Experts of a small language model.
Size: 13 layers, vocabulary 32000, 115M parameters.
Training: a variant of Adam for the experts, 483M tokens.
Below are experts of layer 9 (counted from 0) of a mixture-of-experts language model. Rows are named router (the router's row for the expert), gate (a neuron's input weights, with its number), up (a neuron's input weights, with its number) and show model dimensions 168-223. Each number is 128 + 24 x the weight over its row's rms, rounded and kept within 0 to 255. Numbers have three digits each.
After each expert's rows: "mostly gets" lists some tokens that are sent to it at least half of the time. This comes from a sample of Wikipedia text that the model never trained on.

# expert 30
router:152138093116132130103125136093127121150149143151129141141206129105081147085146158111147103136174165115107187160106093100116128118133065102161134182137077172107151111154
gate0:122118123124202095095149169118169127118047156143142121167111119130122134109130126124188112114146180134094106108131142098121103133114086167155116125144144144105152125096
up0:117100137145134092154092145145115151091100173106119107114092152111145124087132149114129088085120166155079150124126128120114127118132157100110127101137129162126151136145
gate1:118125165132125134128124137128151124140130161129125185151095091138109080095143124120165101146109142126142132097125128116122132171127134107158110123118082129169157108146
up1:126118151134109088140128116105122053147138124121086147117081151128127153116133106090129125098111149135107122139127128109131123107138131094143125127110123123165165144133
gate2:141143153160148158134136146129145152151115113185138126138126115164093133122160152099145081115090111138143142130045086118095148165094120132144109075154123105110112178137
up2:099125112144183152131172106129144143160172083187137136167154138151091135129178120114130085116151103130139146104092106096133145165093141125094128102152096147136139142131
mostly gets: "ation", " development", " access", " support", " research", " production"

# expert 18
router:156141113109140129119105167036140096167139139145107110144149156146108118122150168102134092149139147183095172126132089097105149164112076068161170162144110138100149115178
gate0:170131184134121149138116145110137147157112056132128121146159115102110116163144082123116127095127095121106110132107135110108125086163118135148161113154122135147105105113
up0:095116152141104169122132142139172134114116089108137112144176137098137113126169132103130134109089168154140130169126125116131123075123087126124127120124130122134114091110
gate1:101119178156155138179128117164113126138123154126140108119087127127103138114100109085117150121142153126116154125134132105097141146096138067118149177125138111163131093100
up1:126105138125112087123127108144135146122086159135103162094124128113134126119054146140148120114103100185133138121140150129100121173143113147148145192129179123130127163092
gate2:148128106088153149108142133128101150116150138137135129138147135138129180175124092118150164134099109175139121144134110103146107099122146127137170128132148113141116171153
up2:142131140158162111115116137148138122138152115140141138129122118121122086099154118117145109149110124163160131113136151169122117165158129156147138137122121102140128119116
mostly gets: "P", " F", "D", "C", " E", "B"

# expert 25
router:120131100115141133103119123069141088160150154173116116141151132142123125098094136096126104112158162145138157120093098109133121140148097152149176135094113173129145090151
gate0:101154172142132123170120135146121162140111156178145141095142129149138140139122083116085134154136101153087093093127130153109119138113111096146155130118136120129144144126
up0:138119122114178204158156142152113148142163132180116107099162135145133122093118136097150131136140138088125120115118137113107121159129130120179137145114125118138106089137
gate1:106144121115116086145124179141115159123115164126110121154154127097134122109143139157170084117176118172121105097101105138102163125146120144142149119094113127141132087089
up1:111164155138108080147108064095119099170123145163116098130128112121109109165117086121129121150176121106143124126156124144120136135132147075121105185123116120121132112136
gate2:116123165111096165125141106134108187129134142123131129076115147181103120149135152153135119115134090175097128157160086116114148143146119154118132127103128153162121119183
up2:097149136103141153113149134140148166115168134123192159115135134182114139132127181089126145119142136097105113113130124121101097132158118115144148106102088158139105132170
mostly gets: " ", " re", " c", " co", " un", " con"

# expert 17
router:165105098130120160107138136104156115101130139130145079119172190157088113093129157106118061159114145154143170145096033109091149108115072116145133133115127154126155101178
gate0:166121132104151088150147163160138127116104088119189087174080114150104087087108127125088159135110124159100148137089108127153117115113119113137156107152144136126151145163
up0:110157120111150112160145184138115141134125125121126130161157104101162127114130123155142161098150124143134111158126127123158180117137151113127130137160087106161087141162
gate1:136085147151129161107111160135132157137158102131118145176111116143126128117151131151115123141122112132135153109074144126124105129129106129148157124158159129136144100111
up1:098119104129146126125123129125153101149141141139154130153164144136144120168152156111140136144122143153150124116147110127097146149097126108163136143135116131112113164114
gate2:112115145161141111100129132095084142169128124152145165124161176143098190152130121134139079119159117125184123121093111146082128100151094129135098108084126128143152103130
up2:161117117144093125140112164137136125163171147132097111148095093112129084148134161085136134054125102116118138165123142116101154122154084117117147129100148125088144120123
mostly gets: "č", "ya", "ja", "iya", "ić", "ka"

# expert 16
router:142105106076156152109105130061141137124138128137133105091198139176097108129089127104142112136161132169123159145099050104102134110131098082123157166121117173112128111132
gate0:156155108108170117105122158110081154171132111136097135134152095178145123127095115089121146135131108172139193157131115112089111138170128099094146135130109194123156134108
up0:125078103108145071126117137111148109121098148087156138132081140145128104107144131084170118098168124171094108114126113132082113158130134103087131114168117126095131145106
gate1:117111134097148140084143183111109124107172114141105150143133130121180120148116109104151139119125142144134136159137095129132077124185148119080157109102123167166129119142
up1:152111107137104095156140151151113100139099158125191140116164142088125102090124102165130115126114102097127114173123130122125130132153153147136117112114125119096117098105
gate2:124114140132126128117122087112128186120110151152131101110196117155138176100115134137119088122088115144147141116144146108107103141141125112107135135125147121104154141125
up2:092090121125110088078068121102142135117123101145145098102068131116138170127110116112143120136127127124120068136131082132125110139157152095153137137124167117110136119117
mostly gets: " GER", " Nominated", " ITA", " MF", " ±%", " Candidate"

# expert 9
router:121142112101109155083122136114143108155140160193135131146208136130091121099143112089145078155135150110127161151132081120102131136125139109146124169096102172136134116160
gate0:112158117087165092154153123144123110135146149132132122125106129076119126056088135100106109128145161125177123166128121138130103110173144135151108139138124130153159118157
up0:121108120107178135149157145117117097105158133112152133139132158112138145103123149134141128096114129124143099147139135101165108102129178159128138115134098137100129129145
gate1:135164133157123109163169150108117149098081116103144136123144159132132134149120065123135156120126145132140158131126098112197139110127111160140108129133144121156113069121
up1:148143125136126104108084102112142103140162138144147075123072104069142107149111145108124128134119137115169137123143138136109145157120101108113117108141120130111139118160
gate2:131149122139152150072095162132136117121112157132142121092126130070100137128127156121107122127112139116119099124126122118119152142135144136110151119113119104086107155121
up2:131171140152151124109155121126115132125174113190125105136063110066100138175127130131094150143067093151089110122129156149105133169160104122107180119133107127131145151108
mostly gets: " won", " began", " received", " took", " had", " him"